Below are experts of layer 9 (counted from 0) of a mixture-of-experts language model. Rows are named gate (a neuron's input weights, with its number), up (a neuron's input weights, with its number) and show model dimensions 0-127. Each number is 128 + 24 x the weight over its row's rms, rounded and kept within 0 to 255. Numbers have three digits each.
Before each expert's rows: a language model's description of what the expert responds to. This comes from a sample of Wikipedia text that the model never trained on.

# expert 26
Nouns and noun endings after his, her or of, often ending a phrase, such as career, experience, death, tradition, plural -s.
gate0:127132119093128110104159133103175119126107096062112128113140131127131130152129169124142127104133059150097116121159156130128140116153133138143126092112064130148128119126118065140134126134099143127178129109125157170134182132075121130126107111184151128154148123112135128125117128121131110121142123127129110052149127136124121091131140173142126102045129110128126140148131126125129130114135
up0:127144142132137170123108135115093123112129079223125130135091048129123130128127129114148128153125189116150139125081094155117121131135151128151144143066182146127160134127136145128125128092112141129136128152143077120119072120183142154127129135118140100126084127136128130132144134128152131131127123134126070153103130129130127199130116130108124162128094128130128117145129144132128116135125
gate1:136087115139120123118127134126119137129127124129129091133113129110130121111113128116151132086142126122108141130084073156114123092171129097131144075134128142119116064117136136145131155144161179128101128175119128131131191155121131152123135135131129152163140105119061149129130138123137085120112149100166123113137122195204105127131117129083146099127113117110115132129128077152156151151161
up1:213125122134096128058121135130129125088128137161138124127127105127129122128078127131086133128120131128115135189134092128125125120150130127123181096135126156128163115161124090050108177154133150134127129129139178134128128128127067170126149128131137127134130113108125177127128109131127126110068126139127162087099132122147127128125125152094160125121126119117120113141128134133116147129187
gate2:120103129126129129130143089103121139126144133129140143139114117147121114123094072126142134075119144132180111126157127072142151099124128075111114150109128125196140127127130126173128135109109114128123112127124140127132133168130133092049086183130128116121137106120132123132113113145149128136111135127128150102183134168210127063129139111129098110112128138139146154152127137171140120123095
up2:132144073120165129140196097127129132126140126136166145129123131130129150090151134121177131139129158127211113105127139103119133122125131063126139129132147149127123106128119127132124147125093077137058174128108170133146140131124131075080097129123129130097114101123076115091128130130136149141164177124180130135098115134131133123117132129137140134136142136117154109130114174145137095124102
gate3:130086112200082135134074173085130133132165081166145141128133173140098169130078127128121132139124130085119130113126114128128140139117179100094158103131125128154132117132125147142131135128130121136203135099127141128146129127191120143125147153107135132140174131135152141132144125130145128115111126131129113142080096148163127120141138109072128093141115124146127071121155090125112125124118
up3:098151169105127147093123127129150115110110125125102162125114127077133077097182116132166123125118130130134109146125135140148145126132129197153111173121128096126123126136143085127096118121115126128115171121138101090132155133092118145137133092127129114132073129122080112149103129102114126130099117147112183047162094128094162139114124148153101163108129126101127180128117151129149128129125
gate4:164128162133113134140088147097168127130128132057200138111126114125096137125124168110143167171114121122105134125105131062119133127136142120127110145117135122122143106158114129128145127151123087128087124133132166129098128130126121121138108194117136127142132131126127094164093127152117129122170151133125119155120149132129130079134125205147156100133167123157152106192119104127125121114160
up4:130133097174172129139116136077144163116114094148129129121145164166185157129117158140128128142131117140059128123125148124136163127124171128171131113165144151132140120065123112103124121116125115092115165125128154130133193122132122157149146102098134135134106147101060128163140127123158102168116125145148181104125091122161141128092153124128161102129146129138134131126131112158152106119127
gate5:103139099144126136109138142148134169129129122130107141102121139127141060128114128069126132126125123105112129144128116132150117132127140123127107124119146102176138140170114094073109129090087136140175154133202099132154132106126133129153126086101118129135149071131111124207122109150127142127128132123121136186153124153111129127113130099186118080112142128108081120116125154099157134119148
up5:187144115097127174133146160141161133092097145093136110123130146158151137128090154118140162140112170143128137124166114139130139135129159128160127133128177135164096119093131128127105135121125089126109127117129121129126114111167127163133128117112139142130139119128127205127110127129119124128118145145135132120151145178133085105127171107105134051132126128175146071155131103137129049126129
gate6:148102133155125113137142150141122153107128125171130143133119131156120113159110128137119138127129153138135135131128130128126125158084067142159092135144116129131153110115126162105104186127159147128139146161138123124185207166132095129103128102179093148127130124084150148090128126143138127151129094155131121107081128116148148129108120119142148155118167137081125092117127073109200132152123
up6:153194127082170119129110103142130116138129131060089129132082175142136125124153126114121137121144153123117130128166128164132180114128141151127130117118106145095119130157138142118187098121143103126117112128132129153131128066099187129128110128101133111164121129155126121128100174107126143123127149067127157130137132127102129111188160148112164122099132097127130164123127127175101112126136
gate7:131133107145131118126043149061098087092128111147140175130124129161140128157159092128094174129108128116173182128137130107117140122132130124174117119123129134136126087107099191120170129095131132125141100130126082129180122150118173104114109129081152119135072141108121116125130170129175141141125130126119136145130121101148128136118128124102129129128134128150127085125134157126129127100124
up7:130136170124111135200124118127124127173135121150144128132155095125071130128128101114155128188127139121118081116128126078124088093107128116127118120135136141118141127130129113116199131131128127128123093121109129109128139103152133121087139185128128077073141072130175147119133144098127107129139103122141123163129129134135127104129110122132089149181108129170135120097131138128127120190165

# expert 34
Head nouns naming the topic domain, mostly sports, as in footballer, football, game, goal, also station, election, team.
gate3:084128163103112169146120139164133146121128094129128135113123127204142128144120143148129146144157127152161117108092129127117111127160128138108129171129128115172140125118135137128081151137144167127127133125143129145124128118149141111131123168134166138153131069116119123133128168096137121128146082125197127124149127133099128191130096093132117169084095090177121104146128126143128129137199
up3:108137129128155127154131096149137123137128145127146116127071143127133127138153118131162118144101142117128213135142103109136152075076126127176124131118128128132139092097120128093133112096117139129149104076127120120145152136091050128138128081119127143092075125124168131119117094182126144104117149149117100126129124169177147108145126120073125129146136135126125095126147148127165116149121
gate4:122167167120106127141120127134127111125128134113131108111135129071150156148153091119130127138146109105098153141109129185128128112114079185146105132127109141140189162109122122178098072137124157130142129132101121119181148084169110122094140125105130117128107076128104132127174109133154093128152100116135112145127115108099125151125108115113113170195128145151124134135116123125105118165172
up4:159131126078125090100134128130124191057128131125134132136075125128130156159077162107121095138163127143138132132062132118135193099137128139131127179154142186111136133127129133129131148097121096128099127133133128129046131101123114133142131139105163133134124121146105171115130122147130112130137127204128129138131125132145109123128132126134138134145129154127137073127124121155128123114165
gate5:135150133124145128142153152119155130137131139099126131110167127102124152111129155172069125132126127128146134136075125089134104130134112169140113186191113142149127127123131130115130123129125077128143172129229091130172109141149139127123141135130114142128117175103169133128130137156147124132110106128072144139112118124117124116111105155127103131127130127165122071194090128121129128125139
up5:133153123128126138119123134128224105129128134129132112129128104180126118116191157113125104098141153175140133195116129106114145153143102143134126099159084130128122137127112125115124140145159108126091123126164121128115110148130153108117099140132152180107126158127175127079133128124142131122184086106107132133150109125174096125106133161125131119108128145128129098161104126167129116068153
gate6:119136097128104152061145135098144141120128089134126163109091101128132125112127095136140104132130116148128122180155156116146170176131088146118092166137106102191104127155121145116152147110147128132162102163103137137119139101132150131120133097100090127127129131112073132131148126131130142160080133128154122151096116124126127129121154134123128153141061110078128122128110170128163158136188
up6:155094126093127133127124120116138132101128135104115134092126131123107108117185131087105121134082140130125121124126153123125181125107126159141164120115128153138139089124116125124129133135141124141141061164132139122134157110130061125107121129199111129116152132140128118105129135141092138118117128107128129134129059126125149074141145155093147201132104160109087155090078128127139146079112
gate7:179121124127128119126123130164156113127127127121117121130137128098115108128119127148179120050144127131141186129131125102112117114147138137127106137141119131169103135076189082120107131167148128128160105127128127128118135130134175171129127138154112105176116096071145192107131084090112125130168127124171085129122129150106125151135109118149074125107147082126129118141148138101117137130137
up7:169108105155127053118123093149115076122113130127134144129101147138141130127144131148153124071144104141126139124124127117125106117135113122168130116163130126129055134125123118133132144184159131130165145144122129160143142075132115148128209143149133105087137108109157103116132130142127127130068147121147057134092128151131088130138142134134120130127131106172126150137130145095129132172126
gate8:127154109129128131102132132119176113126127101132089126134142128149085131133161118126146083081120142148104150138132174119131159161127109130092115116136127094135126103128142110129136097108103112128130136135128119155149131123111179150146074154152133117134087124132124118161162120122120104125129118229138159143150128117132131130151149134130106129165166032147170111132132125094085134144110
up8:139177119129130146133156169111120151128129126085115139083191130155137132131125127134127127164151146131129132132115128118152185159116073110093132132155111120161145133121147115092123109108121081130128129141130138127130131160133115187117092147111130152158138165132143097160173151130167055146090087156138175124161120108128123120154115131069108108148146120159132094145112143110122131132128
gate9:163093130128126122152127140093119126102134115128129139083147122135128157147089138125109125129104130160129149126077146097135182056127085169144180127150127118124130138134130131134102118149108126145106127133122164126175119143157128112173105135119129121114130136093128139126100082122138128074146119125086128152111042130129108124139147124128143190119077073154137104133103126123131145136135
up9:125125130057182099125126132145127132105130144074124061148135126133117101129141131136145134124126128130146118111124102149123099139145159126142143120105125132130131106127132133124135141129130127104148124135162124132122139101117127120071102111212139099159131083189117123129121155130124104131137144125175078117122134124124131105127080198127130135128169125127151134149126150105128053080121
gate10:137123126066143137149188091146129135103128133103157153095161206169148114124134130131125201131101130185046127133137128126114131099128095167109128113133116133126114096125140109136148131135127105126139131168127138104117156121132129164136138104148096131097130135129171128146131126119152113138175125168130129173136093103107139137153156130075130122163132127125150128104121128116139136102117
up10:123151125125143125121135123132128132116125129116172130113130131104069146125085102131100131096102107137130112101121173129129070112150127118131127138115131189121140105139134059135162116126123092127124227147127145126120176128177130127126095138121124119110130105130127100133131136065133126103122148151102124186106132131060117133144136140133126138112142108128175118168114153101112128125111

# expert 8
Subject pronouns and The at the start of a sentence or clause, just before a verb like was or has, such as He, They, It.
gate0:103107090101185131124127102120131128122129134132128115128139129135132125129123130127153123104127095150126072117118128067120105049144088129142116129128134130118128126122185107132126131128176126129152130162106106125130130128166130108129132142131144114106108128130135128125129223131127123114130124110104088141183113118153150127216119086128132132165123146127126188129128139127123148093170
up0:151149133159092114042128139128124109144127082088130128077111187141104120125163075148127148135114141101085123127187150138129130127126129121127149114131119114125131152128127146081129161133094131130203158156165104158110143128099128137161121133117130118163129085123133160131115137134110121146093118141137128132133189136147088118112145135139128104125127110128135140153197135122135125125128
gate1:159119094066126163147126126103116130127127181128110130129093106097128110136051168110126129098132132085127127121063130157152177123128153131121131138075182142130127105109130120141138131126133127127128081141128113125127160127139127142120166133160158134128072130125115134136142130166167096128125112128074133136128112164145197109069127134107130133134142100133129126127123111134142096128107
up1:143144128128129123127127128061128157181127122134128161128130126199127128125125126129124128128171087086119138141121129010133128125103102127141133080166074129141121114130142081157120131110127127127137111136127137128114126110137146120135110166130089172122128124212128100127128129127131133132149128119132111130131119139125128128213138093137126078125131129127125127130121136129116128129131
gate2:127126127170114105152112103131130099127138128119057148130184106128095160125102116217149124112128141127126128124129125144124092125180127145128173156128107124139137156129139136141088138074125128133170152073129133129126101166128127138128140121166104105144096158129151129167124131063091126123136140128120129078115121130109157123128129129145146174131131121128134125128120131130060126083125
up2:129106128126155125153101130147129116128132143111122146155083076126109118127094157105150137136099192136132138133125112167125164132137151150099103167056129138144133156122139138119113127133136133125146090127109132128132190161181108105129167137183084129163159158128121104127128149127146085107194118131125161120128130130092125140121128125108126141126156107157079124127116076152136103105115
gate3:123132150161129136134097126129128088129128142118146134131126145143130098126112114128166107108150128109122180109178122106095092141131127147141169127120123182179113130121106125129093127092136113136151110076123121100134091176128128148109158149117112077131111170122142127127193125113133123196142124124140120123135126128106103126128133112142120105150125073127117102059155129188135117150080
up3:186127129132142129232127126094157128117130137130120103128137137141128104129130147114139163149127173121126112155136077128130129127126127127126112128136132082138142150126117128138142064152101129105104085135129132118131144127176145127121122137133117169131120123112131106099111130128128158129168132174145127167121089141118142129145114188126118151080159162151131037141133127138156115126152
gate4:119117161126104156089111131097126152127097087114150158115117163158140126126140095105131122091110147101120158127130117129129089191143152147130137156155103099138119144162146136128149114116140127117141106151120111118141128130140137171160127086136130142124118125138122124144131131126186185160129130134125130129128096101110130138133144162145133128106034127112178132067192095130140170146127
up4:124142149168133113130129130123188117172129123124098124144152135124123129128049111153132126115131067129183107119158131126125181128157153124113126083170128165119133117098126128109089146144111126165108169094134139128125105109128131126159125130074135105141123180116139159132126125119132127107135126129153112126107128136171127133138056135127097144161160068126098125126114164148113099127121
gate5:138130149097067193107106160139128132118120132168198188128154124123166117126133173131152128123091127123119119129129126084085078125115107128079128142125159138161128107130131128128087113114131126129123091146126113126129134128156154111125106130132153142109128130132122120126133124148165169116127127121075118100114112070127125156170109098141138152107130084102138137095115104192135115129112
up5:132139128125128136106127124129130127136157128110115108133122047129122217129086141119126118128095134127133131122136099053131100137132123134147112114124205129128127140115126110161138149151070127129138126142125101128130106121125149107141169133089125098141116065110129131079123099124117128101129135127130083107123183128132135128137130156061171135150139111107140099125113132104128090129128
gate6:154124175130112133091129128128129126146127110128119146142139135137147087138144082144233186133139125110124128134136103130181099109134112129121139122112182097129137145132100146131127113149159152133132157058127118120123124112114133128114095123118117142178129179085143141128073109137129127126141148125115089143119130133121122129137124149126121130132110111174100078156107103176128179132125
up6:111121127159134183116105135125127080129128129134113157177087129151110185131105129110125134117145145117126132129115094167140126131120134128081178175129126089120107127115134130129106154100124129129120107151111139071126128126173135128120142093138120162141121202137100152138131081136145166125129205176128127102077128116124109127137175108178127112128115129156128114128132112110147132129102
gate7:150152122130140124151160122118097129132137131129092131127099155139131120121100068110128138128124121146120158130125137127193129120133131145184133096128120124127139067085177179112129131161080125143128120148128124090125066158144132127127104132131181128131139128092130197142082127136161180109128157137088113132119128138115155130130128072132126122140118125168126130118133126078123174141130
up7:119130124120119159118165125156181155070109106131129124114097136083112120117122113154171095138082142131129093128157099127128130172132122105108129141141134121089088131201134114143142136113131133131131142127142125186116129121125115145100136128085138102106088114140169134130122146095109122130123138174141140124130130134153109156126137129092136179116112173102163136192144186132129128081143